config.yaml
n_experts: 64
experts_per_token: 4
d_expert: 32
activation: "swiglu"
router_score: "softmax"
normalize_top_k: true
balance_loss: 0.000801
balance_bias: true
groups_per_token: 3
init_std_router: 0.0395
tie_embeddings: true
lr: 0.00782
batch_tokens: [16384, 32768]
Below are experts of layer 9 (counted from 0) of a mixture-of-experts language model. Rows are named gate (a neuron's input weights, with its number), up (a neuron's input weights, with its number) and show model dimensions 0-127. Each number is 500 + 50 x the weight over its row's rms, rounded and kept within 0 to 999. Numbers have three digits each.
Before each expert's rows: "comes after" lists some tokens at least twice as common just before its tokens as in all text; "gets" lists some tokens that make up at least twice as much of what it gets as of all text. This comes from a sample of Wikipedia text that the model never trained on. Tokens count by the router's weight.

# expert 7
comes after: ".", " |", "\n\n", "==", "===", " =="
gets: "\n\n", "\n", "===", "==", " =", " ==="
gate0:451543461478492455537487412471565495446508558624554491344511573503509463442497443612487522530483475415564454487481545484478495482527517573570561562582541494397545608507446494504541559547494407426446496501438487542495518497512509530504466424444413591551588525508510415486496486540491511443582544486514523531546539533504505451580478530445476563568543527480380530554515467494504426528505
up0:484467461414517474463578502490499513530504562418457509542419474465470471487457525515595463430534503455503514586509583456390465535510562468433510516498510466460444499608559524491465410448601473495517483625606405491503488520480545461554556415530519599567578423561500514542555511573597507472572610511518529484432479492495455571549506558509487538512472445476469469480479468491487546468391
gate1:500358514497442539540468534570496534432532436510442478393466410474561488532492489547496566441520520487485553540462605471460522487524590508516525454543510465556537492504431489436398516462425504469410476554480528468562556504457516547547476532560444397488509562471413546532496445533476522484532487509497607609487448434421525513476477460508593398552473549502526489492582628439490483513568
up1:407465530495392584514485425509581478470464519473459491506444442505509618504506402454535485422550509539519438549567520489437546443554500521460575508571411576596515464588473587491491452445402483488526431545485496503486511517534478506539472494549456518480502482547550489490467526459427514432496544360525506562519477555537573438521439411429557460584535507541529568482464574434498447541422
gate2:518475448480515573508471518610518515523450443458465422431436570627470463548499560496566520498560477541504605572558432544469535603470521473475571468513468431533548451557512551507426529420449487419401485475557575532483497500429504533446501513526474540388506443519458517510463504582482467473561462405444506447469509420380481483505557491479527549472464518494566489578554583501450571491444
up2:528523555484483497458447512491392572479496463516520509530532442551474506518461466515471441569556422559519457476479502509540451596445480460537549422560423495403501484540527547521596482456476494424516552517348549486587441536515399599469464459533454504512427550535539533565570576503471551513579459554515430506456427508406511492513481558477540477479466487528558427434547593394413476500507
gate3:437603518491417511547512531525512420524521388497503491494521473530504412431399491548588502615483526442433539548545488487482466406549512461522472502525553447630553521481451567513502575520486540523498539503462435502512504520483495509548535472420481448531414476495411485517491414481425490472480568504459485525508436376548356519534453449562495559405572515479418514466554458503532486469578
up3:506562545519483480553512489483468519405542416427554522437522455555529489490465524527512429572411495569437562495591475399570462421450446444562561511554524436550553440380468514511452488519464521467517508527552510423556535477472456478558496358495414447538500546537472569462504501491414411492514467478422453476543470481539477470558420517609525455513533532554459425526446428451492556551453
gate4:453497442502591390489506561486448447580444501451460436535509576490532490505462450492576548422409527480524516412503432468504517450535497544552454627564500429596525487480490592475485547464500466524512520427576522462500543515478443534510544562504543351482459538508475438431430456599416451464503565495553407454529485490485430529501571500533519484548509564441521584552572448549509523485458
up4:498557493483455450499556593548446484496493542462457453577425455457571530564524511477527480488486461516633543495514541594504473547463511465546476470509598497516479470584543538614567589582406633579503511546480553525508545518522457518528487523483539448485521495520459491561492489561436464497565455526526477550592475456419474572401455550571537565448484506514482498605484516383540578480458

# expert 4
comes after: " | ", " ", ".", "| ", "; ", "–"
gets: "0", "3", "4", "5", "1", "6"
gate0:452484475489487481457463582519481512573489481586580456535571517572465490463472583426493446386467474515401510594572420408471494556470377426612469408467499483577460544506434533566560448516569528509438468486484533537533472394492528501523524472518460563519505444489516542562445442567447473488435518476524482553478451425573506509430570511435569499494507530500525521508558517548456545493608
up0:543514556510528434472442566484448500492566505462445524465529505455569560425392509431538502426398468503480484570492498479471552474503442505433594518506474415530420505487545567523595420587545517534422426508538443432633456436469548431509536475544512479503520588449480578502449499605533555580453438478507536476478497451515444550453479432500496473546504508562539407549550511559497587489446
gate1:447544523527570522578427518411501367460500492521527580497536467436450484517563522512435519487536416462460439539503527492596481586415537447465441491438446423469542515503565403579482554544563511432449579540512558517601573486547524502635501525449472493473507528519495421523579490454460577507481499532501444542507383485415456461546488475555512536514446520570430484515458535477446528538550
up1:511574529483533550499598532490480553542544516532555452528492577514493540428481505442538539498420550532516509478359476493527446432491559579532515571453470466466481462540495423538583515446521547469544506491551423548509570535510460519457493510513434617505511413493421468488565471517428463471450580507618590561529510444541413415491488397476556578556461510466519515527493544615499553595513
gate2:489374451476471581528467519492515516476520511502479478469445490548474432500494514512462570411476500480471511400534404415561532529506455513484554454424608481522433454513590486484471478466526502500504533455553525454552446559399516443517525502495525587473599550470545548600608507451476510431510582523492555482472513648531425537469497495514466469489470522550576450495580394414564418459498
up2:547564546477458512571478573580378494441489523502522537553558573508474490456391517548467454490493518467462505469540568422443399456583550460459514553583483412553552573531586466546484458500509586436515530563459538583498501506472473535541436398585443506403554487520470548505439491528569493489534420549572441527501555442471485469518446438497487585543465452498398493443476466560554491498472
gate3:535500450551504471475459479506561532558459468462485418575441561513482471480509418540535326524505486491539544578502588511475491542524449516484521506444574520496439426400494478521506520486565626601513527551508562422521505495435497568436523516510462443440535423512410517555541560477431607539521486524490475571525489503426506517603449416475444439506467554400455441518476531505509594462506
up3:556476481472534524450487457496527541385601619442505451508559475533508542515527493458489590507445496437503510502517539456521496413586609537549584522478557487562626489568491546468527528566495488457474525470607442504521537417487542371517513498462458475520542512436529502462504453455495426382405452502416442477521612505453459532487575535437489506492435571567533477527499482460440464484497
gate4:542598591397571464534536482496495415542495509483520521480457461508465459571426439521425495520529477582499520471462475416535474499461451449461428478478490447407461590572551571561530462534570579483429520591464528600518499576537512517519452463469530495453516534470508421511557505471527509577500547524553549569517571427549388441631432479493498449573497521521540564527499556425441497485552
up4:526618455490502505540447475501454478510461485519556526487546544535495456556495412438522531554508523462439490472444497581416489521430429612511399508480441495595545483469549488527521505473515481448550520472405567512453605531569477410506446496512440472434513485437536540448508562494607430533427542564595471518531542516471580624575461497527522493526447525525575588441477551523406554514456

# expert 62
comes after: " | ", ", ", " in ", " ", " (", "–"
gets: "1", "2", "0", ",", "3", "b"
gate0:490487449457514486498534529598587540497572478512499544486537430551432487413409514583515432452474433395457527524523522489477460390496566500481503486460513418521451494491554488494447533409573465552489460446449528513480511485530540497456457490483442419538512532511391624536511575538521397506498518609466544549440466515497486444403475397536598535546510475570503462517457442424492542527599
up0:540535579594500523593547467509480454439450567492517492415492594570495506556519430496578476542464566417557476426437387529527557528499520550554491533571482526517411490526530552342478542537507445553472557522385485494506419549405442483557461463547478514503465551511441444519478561527520507455482511567583519559572504495525558540519538528560413586445478501478491468480451526481579506535448
gate1:522583538486514504528523479524512429558534492601544488514453544503463538576444444524513452524594470506500502528496474468494586609533462427632557627409527500579544488517471509449561487548457535474460555508436528541512558494501550447516526393431443500452529546548495535494488533495457424543493512392547446463556558430519531375457435448456495573497549487499500525446457549441495532582608
up1:467507516438479550600511534476500536502496488450480451560553526465471513465550625523544431512452465496499532431462474431455356380521486493503457483619448418483465422537520406520489439520564483493551474511460407515495507523478576484495474529539539518555429517505518394441459575610518540510547565495385523505427442487484486491472522436478563512512376485493537525621527478500460493505563
gate2:531496535455532494474478559519490521532476576464525532455515600480482488552514489478499497519543499527472605589480480452551471471506510395423592538558550547567469528457548531518581487468463491499521438513538510583515599505599588549509488452529581474570492527464547524460548556555411524469374531426380518536508552470532537542386408576515575516578476559482427605496522510431483488462499
up2:477520606553516529576479457494499427437476493586534540526568512511461553563498456500518445523500576539387524431576549519483466538582456445544505455552523518549497568555495554570438636434470461392454481472498457546464503528492599495557418479430443504463497476491535508551444527523478506492491438446434530492538517455488443434527563453435454444482566501502547473565396631442438477570500
gate3:468540516517525399447452462481561516483393457469477542453474535531570390551427508613409469514526451462544468489555510489465587543583454448450538446476415532551507521478608492551467471486542562494447506522518573467530508488482565457462468465511511422481477487486569494573519444507586532536520471554469453482504644428448471614482432540475589531537435463529544543494482516454616461539542
up3:590464608498446539531565546489512518531412551532566503462503509498436408375477457556547519417501531497565475525548398482556559508467446403493446549605498511430490490506439482470505465520511496465557513419526469420594511525509516524488465481490471555541519517463520475551467548470428599497617481495598454580524484514491449455399522462463554473456459431454448573529522421566518517430436
gate4:510489459483542503542434563527537456479485440512542557499465409543536520540506492486421465569419451440402452453433502494483556467465546566547507505456453532552476516551520506549658432483533472408628451579505477433530496607554412438465476586562475455543559481542494501424483539512517493514391501546482477531501538611504544482519564582516443501499439507476428506446533522417554444548523
up4:468562406522483527518446469528565527491527506472482494449493606498596576465487518525530540493564457566445536463511479524439427432533512460544541486405509488505476473432493506477566430507477509486445434406479460471430474547487377554515538450537512517550492430472537432529541491658502578597513434528493505522521496561595625494527513608538521583413438500533565515506473451518523405463486

# expert 8
comes after: " | ", ".", " ", ",", "| ", ") | "
gets: "0", "5", "3", "4", "6", "8"
gate0:526492534553444523425449507488596451509494526612554497498468444572450445545529554533449494510513459408560551428514481511433505476571568503525524517483509521456452591523503491512485464546550657476536501417531436537448509570447449422448523536570475592506512572541457555435546513479476382502438521484470441451469458529468485567449507393416560525442542438454497510454528545497630524474487
up0:492493525550516524588549547558513483482465457561492480526484489510482561442454554642505493539423465524534519527543505451539519434492594565485472530437460592594553420527572458488420565428534471448477561484606560558517502454461463489437580451502406454459513517534511473487510523438503482460468523499595573551438561562503487439456500436563614412544502489421423504468587491487427524433498
gate1:527514476424421497410496493530467502486539416513511516567513488477556512441497464474459478502505452530413441339483495533495517553482579525499460530488481375499402552527501417565445370571544535511444517504500496528416563472536479433529389552529484537540545517553473501442497593478476497543538554478483517478472438542449532502579524432422544449547486557531489643473577554567479544489559
up1:469385551484515544494514539464531511491440504350539515489530489530473469542517435484522576514492471436598565520485478479624500561518473603510508496504429466495553467472521499318436631508458480485525477579555451510527534557523564572504598534512549495513481557586524437502482491582438477427551420532491468488548527450556509526541467555541488478557494462490426456591541555470530549495476
gate2:442597434513469425511495484502474542568475439521578534602576476563511470437492442457467497520478415500512561496501456431566503517544463501525447426481519518516457401547498448496493438491519557619504471592455480375548416495490440554487463541505523502534474577494487582465562519446514567540458584519463570472432481423541572459422591531440578542570590483492496509555504452426547510481556
up2:546559570482590473454466544432473503529541575524511476643406457464573504470447496517491499485451421518543496533399553529470519454582473510495528505421454524480568437496506503522533528457565415460449556526430376455521424466417593470585517506509498425437480522538509472496473503403505396472518512529514609512475522425521505484423443502448458475432577494501523524384557471462457537476477
gate3:472554449436607587556541403544399521498512471501550477457489459492612490585475497517627525488503546464534483492494555495522455564514503539587466444476477521505576497556439514448472550529544523542563539528468586483519516512554501560546545511576469475550486476475469458426468523467456553386429438550548549464528479414421468497534560439507459461592471531526451431616514397504443515414507
up3:485450534603513535535436491540544494562469591445369550554604546460486534471552528504491526443547482594453522529453557471426533518453544512461501546362579572493481456609493428490429488384555516546483485501469476561516416500417522424512564511538523535507495472551532537507574464510566540569566501528479471565527582522600463534512506530492576497445453436451536530508583487574509497520488
gate4:399488541448458537507527527597610504462547492458412424455447474506461563631484505553563493450510535428627472523485465523492487509508537486511471494551539546537463569380449497397448498476505565446521438389529500458495518463542468475486515612535534529485516533523514587445416437494564484525500497425467434533551399550552571448479494549529537445549511567439507523543550576446459501524503
up4:459530534470450453435477528560520561445646526563498506535510579578543495604491442438532477455442553455539564468460507531444503402509557368428453507475576494512537393508493551518397572468499473576581490522512519485506474494473510511406560477473572444429550509566485531490452495459443467433520436483515518502453436483479439494421465543524535558480486557433495517618441465416494537475457

# expert 28
comes after: "\n", "\n\n", ")", "==", "===", " | \""
gets: "|", "\n", " |", "-", "=", " | N"
gate0:473492614511509447540527536492440604517453613479498435478468400401503516410505456534502504426532480485500415412466516437539507441521486500470566515537424397533609540586469514473524538428389560484532471613417532443532450468435559529519494457464510544467424517452485452548514485531543490560466487546560502499549596519522453468507451521469485428516481489471408531558527469479517548558593
up0:577432539531522515391430517462559558471568437544530439506463581636502456549509478501461496557487584440506544514441501545519494496437404563508537519418429466499464500488573498481405588550580511543487492509552508506460522553523487485458514497434477513457496558492553480460482558524421526388595418470461407538533413484560576478537427510511475556452574532488518526582439447419556484468454
gate1:426386611455520528515586548515467586477472531523433434419471466403442523463547519467438531484565493430470468504536527498517497536370587451548529561497484435515519436421440503545521516550524476478549496452509562454494567497534506497439549431404537496494389633529499515550524498522487629482477467556495522518563570477434578510439490512499512529552479488504427492535531587562473480578499
up1:482458529502540506487487523557530483570466499482457562522465458521457463556541511553471478493501567556561454546429591504387481480527560475551486569517501518520566412533493499336532532451505493574458441489561494615459553533524559488485544575487523447595466512467489512577575510527575515626491514583515564493557512465428504588561529456458398424546481429475493462468460554429532550405483
gate2:501465475519518480474477632499538450574500529465389523471526478469364498515494525489531485486598531499495420355500482474446572472472597449514606467451464429527537560525487486399574471529479498505577512389424481529468537480457465501494572567510524449473474514549515492514589479483462488513439579424500439546558514407516433504549449444427410452546488481510474556511496488528413559442503
up2:541413476527561488449551535483490497455462477527497516519484442494589512513528482536428544423591536573483474470579483471516539419472448582411403463523573553532551530373487520428512429492484412570414492450537532420483462488523439445531561493465428426487440518530403539537590526551520491478416429474496481532559441525584523475504510430472513397501487537451523493487495533375428503513438
gate3:434413546570567486492523452521570472399490511455498502427582532578520450506513477477546602588531520444526449473479548599434445515575510519469467479489542489433565533481501457443544497414544598559594481528472482525536520512450449486490514470449460495527423489499471558534506464537460498658480499472544572466557556471456545501427575523508495527560431521470524572482423503471549593393594
up3:587485566556503533515506461468462523494437421432455484541471490463572484538483437521510560537504425533553625536471522560396480574601475562482461429575502447432624508453492524442543493453441511473519482504459535507559475591544615488526503504576467556508502464492455509495493541562486517526506511477567579451609478462486480633457494585518581466566548458567471540436488429464477508440446
gate4:480458561540519557443511399550418552400537521506464516529497478558477525531491559507487432540474419456475452530531557512513515494650470538541572466551544581448447523543486444440426489604496614496581473461468503476502496504561510481496470470475520518481487505533443513465454532497528535463491485497493588461496490438490620612336510429413517516486429456495540474427513515550382439519501
up4:456421503497412443447453634489568565580425433593444600539459566466610469561476592389534506506520488571445462405537524525511437458473470434446473419418436496569426570589530451564507444481517542567438531450529477511512541518419448474542396519508513521473613504462523553501505534508512504506520456448526496509572514501512517497532492489472499484539461488433558509507522442456536519499478

# expert 35
comes after: " |", ")", " |  |", "\n", " |  |  |", "% |"
gets: "\n", ")", "\n\n", "-", "==", "| "
gate0:467465477540539463460413545586468588449492520520586689520415481505403502461565508551460561458541385479515486498470467458532469517415568499473564474432566479509499491511500599466485566436454479515471485430510568578565418484495442488542433486542448499471508538436462495557522589533607483512519457584489500496445507463532429469497534520549568501384507482436501475549519506567523465474550
up0:467539507452511408479461497426478449506546572390525411609537536524463505451479593538509456520467506482519490476553518470514474471576535504502609450454492505496516391355488482539474427543517515527426527407525451473483567503471535446474428476503442440516422498558562499528538517556461490607455449392470542490487458519561578471543486421495511457592551549558431475531470594504437560496552
gate1:430555490462516468540472584437467461538530473500533439500410498456466472563424554537577417456459492531442405443513492459534445594415565529482463417428479410552587455530507531473504484520494499472495461588428487460451524457549510613453530482507450514571465455549417422580544491466526518475473448521471441544496541530505590661506498524506530441466538532471589490486589491535436525460555
up1:485402537417528509505472489482397403500575495491487572490551476514440496498402505501485482507588424503441593490525429440433355522416472517452483406523559528493555548517496588571530561471491520546555487468444438442476590542561552470557471420476430477483515467456476513469515537473462518484544517480525527562445506467587435553469570501407511479525395520466578519440437496558485487533417
gate2:455548532455427428525449307518536492592474542545573547511523480553498520530521488572531332548361530453458541489459473371483527489542567507429477483449500478497465456512470529486447525427488513467465507451532419466472529486535462580501454496509507576577480515491557457542527517473518455525396548508490519475548495460460504507491452406543461484525571430571504553569515513433483414487525
up2:520501551408450471472517529511507529514502444494563533529533500415542468571496455562527489544477483502438501554467496450472454519539535428527465525547492472517575515532531573440425542621549499550473530557555388492494523437554466480470472448436487538467315430488506478436516625503508464527397509482460439600454440382474449510575564475513431490550471514564463619525518497540486453517503
gate3:484600457510458466459506516514406484533552491495614546597459475572504508562527432482578595565575564478461523530565508462470586463461535533437500584453569447508603497500548459472477575539545564483452478520422599471532506463540483535517463469517540489383495540478524518533466580529467452541467568485406530536475401508452466573488572494469486546581600480566483501423515465478555509471582
up3:536457447482406654474474517552516463499506444485450551479491533489548558466549412488488442463492575472603601496579531417495479467513530421420526502503504542459455468417491579475512467591584425512578490474475497488449503482518462506515457587689482542551484490503529475503469500546486545498441485516555469488505499470502398554521552463544499445594551503437510510553448448546462561460404
gate4:486493435493485439539484561517503440524451464418468523457547469448473554510526517424465643493452513411461581527450560488469547614505502461459461548502543386514439516611515517488494498477516486572461541504566497473496485469396534496524443540438516507535447468449528595460541541537566534545456508356568531482498499459489480538475550514454565441568537479449437419543608537414462577451560
up4:446484524493515559443466548550438530486550468447519534495515480468452468486540501463593460477458492540508536539506375417520488448458585461598503435440517558492460475512495514480550470413565507531523480504486477572486510489468543459447512418594493528444515469553515493490507520394488453488507513589500436552445461576563464491386477444381516617405407454523508354413458453509555472533543

# expert 12
comes after: "\n", " in ", ", ", "–", " (", "0"
gets: "1", "-", " | ", "| ", "\n", "- "
gate0:501543489511482547557526503475549567539594539424482436493504550506527579441505466498530495499546513570478540439454522448524545567437501456503453609507536484493483515461329531410518511492528624453540489466473523562482489448470512550447505474463562483468409477435544429601516480528511450532466486453440428478568408479544348559463523446463526487495546449431480543434537556502505472385561
up0:450487483443479483576517562458453538573437535525519547474562469464471481571499390551522565475467501555475505515454525468443464493515536404447470462392488473489416506469478577508493463469496489550547464497593577499468482425486614512470511501480485515502517473423497429589574559558418547478430485545463530567485563563626448402485459571406512419483535614494409478508523482481500410456512
gate1:503478427543550396489455447385474519525506593539523492481505577532504440495494558451526520546464444519412492515483451382466481466452520506505499486619557531512414518453496457477478557534463481583553511541533521467502548450524474622427422387415447531496470498510440497459481583522514453605526541576514544439529532584449563480462566582526556421434460517432472528492414478448526454495493
up1:464544501538448479536510500596627590372465460544425493509488546527412634459560442462473494455454533511525388472543523451519522423493448492520482447547428463506519525523484474519436581409606500467491447476493466431463507437477474509518545478528585500528575537529615497534536460433457478503506517457509419546511471513561559560569462407538500496561580488462428482500498496461519388511487
gate2:481513560524558542522460494566462608472486490390576472498451479453518500525511523475608472545558490509430474461464579493422546489477553533464510410511431396544407517493527494450430465475516568485475486594487599471477491539424565538429507514429458482499432503528537545453584563465482561451418428456479421559504532519576525502541449435466475471598553481455450546410600553534527570526509
up2:435469526567448463459510477555469460538521477557490388475439450475545456537526490581411559467480475487383492495414437535543446552503494505489511569478466469563504445552479493517538405611588395564513470481455503479516519549540563489503547491537562530563544520482511517459516530618533387486434447519487479491447476531475491531500428550507349510443535552529428423459459581488479502599428
gate3:524554614501532449466530496518507428432548543359469464564441487495484529536562466483537438420570540411425520518583481472475557459470472524451537371425530503463484552536556477454453515451471410461439422454434542426560489561481521544534548456499532588492538524493498448451530456417497538516506515428595434529494484543500563520526454532509641483484555589457415466492464497549459504497515
up3:542514637480611518421505442446480480489650454469428437554465489430518501504601542435474523509514531465418515516477421493415487534485562481539450419384524557455506566447477632448522560523426497459443462556448579531444528484506555573481537546502533576523513480476510484516517554487565536562528501549494426545501470553643448466512463430459476484460504503449511491512503469493487463540492
gate4:397605522449517462599496454633483548510628463535464431514534445518536576435565474498546563502455415509504454556504544445468488552543507476456459389523555487476529608540560472578485530579515447520555558576500527558489468434536499562492524438549582500490441560536539547411515555435457489508539497511455520502555524536423448555513540438438514505511446508524465469530462479491431474392541
up4:551489482420550551477502489639379540428524506487443561585474464483485516599465562492490477497496536424411390531451552439561468530505484512540543534466471416524417528482501487477361500499576493450511446452496559522519495597511477566524479503503597534514439449493530500456405478495488568546502465455423502572397590476477455481522585486424446507485481507482517384492488558469503459535496

# expert 13
comes after: "0", " | ", "1", "3", "–", "; "
gets: " | ", "2", "–", "; ", "0", ") | "
gate0:436499512517556471551427499488575564518436487520521511447479414466561489487461580461480484434417501446496542482510380520464546534574461471542524459560587471444449496565556535442468588499487502476484558505569527569469469466550487425500462554438455535419543468533532538432417495575450556520486438402599559553406483455463519494530536486548533588474474444498610448474493546402555446523591
up0:608506540443555456480455483510523519483493440446539518551605495467524542527482524618353498414494416527459478472513554530542431531456548482528486455503498506522500492473550435543502344515569539436470498558417515412576466522464496555562562455490573444511510565430569455494546566466531431582526587548473429474514542488434495476459524515511491370506463491500455551521528538543471593519487
gate1:502566437508531494591541525499500565508487471522505432508493591534500523470536531501506528490557516495450555372536506522453600441500573567473399560528603425488564591498565485519487621509420419578528499497526499519455541465470530496476446509522415576481489491496526478561516494491530411550425396515576407536470493500520616534498506563524473512462559554417498595401475520449441503484552
up1:428599413436518467543501479496530518526432531514543442447473561618500583581561438509435603498601541462474515483460455470579558508511550482552508496453509504457515609527519509441594489487565387496602489507406462472482524547514535511530549456554551514479535493483528537532608573545512480444483491560602502489464509488433464610467482545481464527551613532487552472471496505476534470477597
gate2:493488513462523514567524473534494538521479485519527514512537542527633397554626477498466571539598455561573543467410525439459494493542507415536536486500453471442503340434510528494491426530558516523451638535510580523489516403555520521525478474528500475395440470557569544540453471614501510526487487510452458506573514529465436596479393531478442478535540549472498465485507555471538452532483
up2:475477472465570478492433486389428527460492426505490521459543517549638575489398422495397511528538463434546452470522468406502481456422423542446503494454521492539521463468493438471590509505430442535344435495513583513531508474506535483511420500416438553552573488527552513539508515544453513485491483470535530460612447498489540427612470470433501536434456459592494474516516553509479508483564
gate3:443445508524426543472485490471579507472500529441480510525519564540471527450594585448398460359597565540512555511515487502429553584489513432508443501478593460470471553503477441498553455504430429435476557524515413445502500510436427483515527581540535558440497448509524483490561466514533404441466616438486444463455419534496652492467468490479484503539526470486482541459414438510471432478537
up3:461504507576460586520500527448570444553607549484477477491498465453485482469553477502587571570465577413572412595481423483543570518435519523450574502465505477487471496416521435482519461479464443492478475529580529430527408532449538519499544574516428406472493457592366535545520448556482538452475528560526578497583533518444505540525572471393478431461496534482414487498558508474565489508543
gate4:488508444490569533433410487513474446517435524491490405538458554442523524563511547548551532441454510477459622568536483389540495528493497555544510453528462420541474533477461581509536595526497507522486508446576508438409497496469527499503566437523582606551504452499461401508402500478492556514450517572599440534449436507393441621450550518397440541505499498478517482527546510569549458504466
up4:510588518472445498570549463532423529504526541472584530552510382445425456557525460512421519497532554473464419432485442590534458554509583468453474436526488530504471469515555519593448435537479489446585540608451539458596459540494487499486450481508526570546463645461501512511467481485550547536428447534488381548479523464477559489583415515536461414517546482533452528500418525603506475495486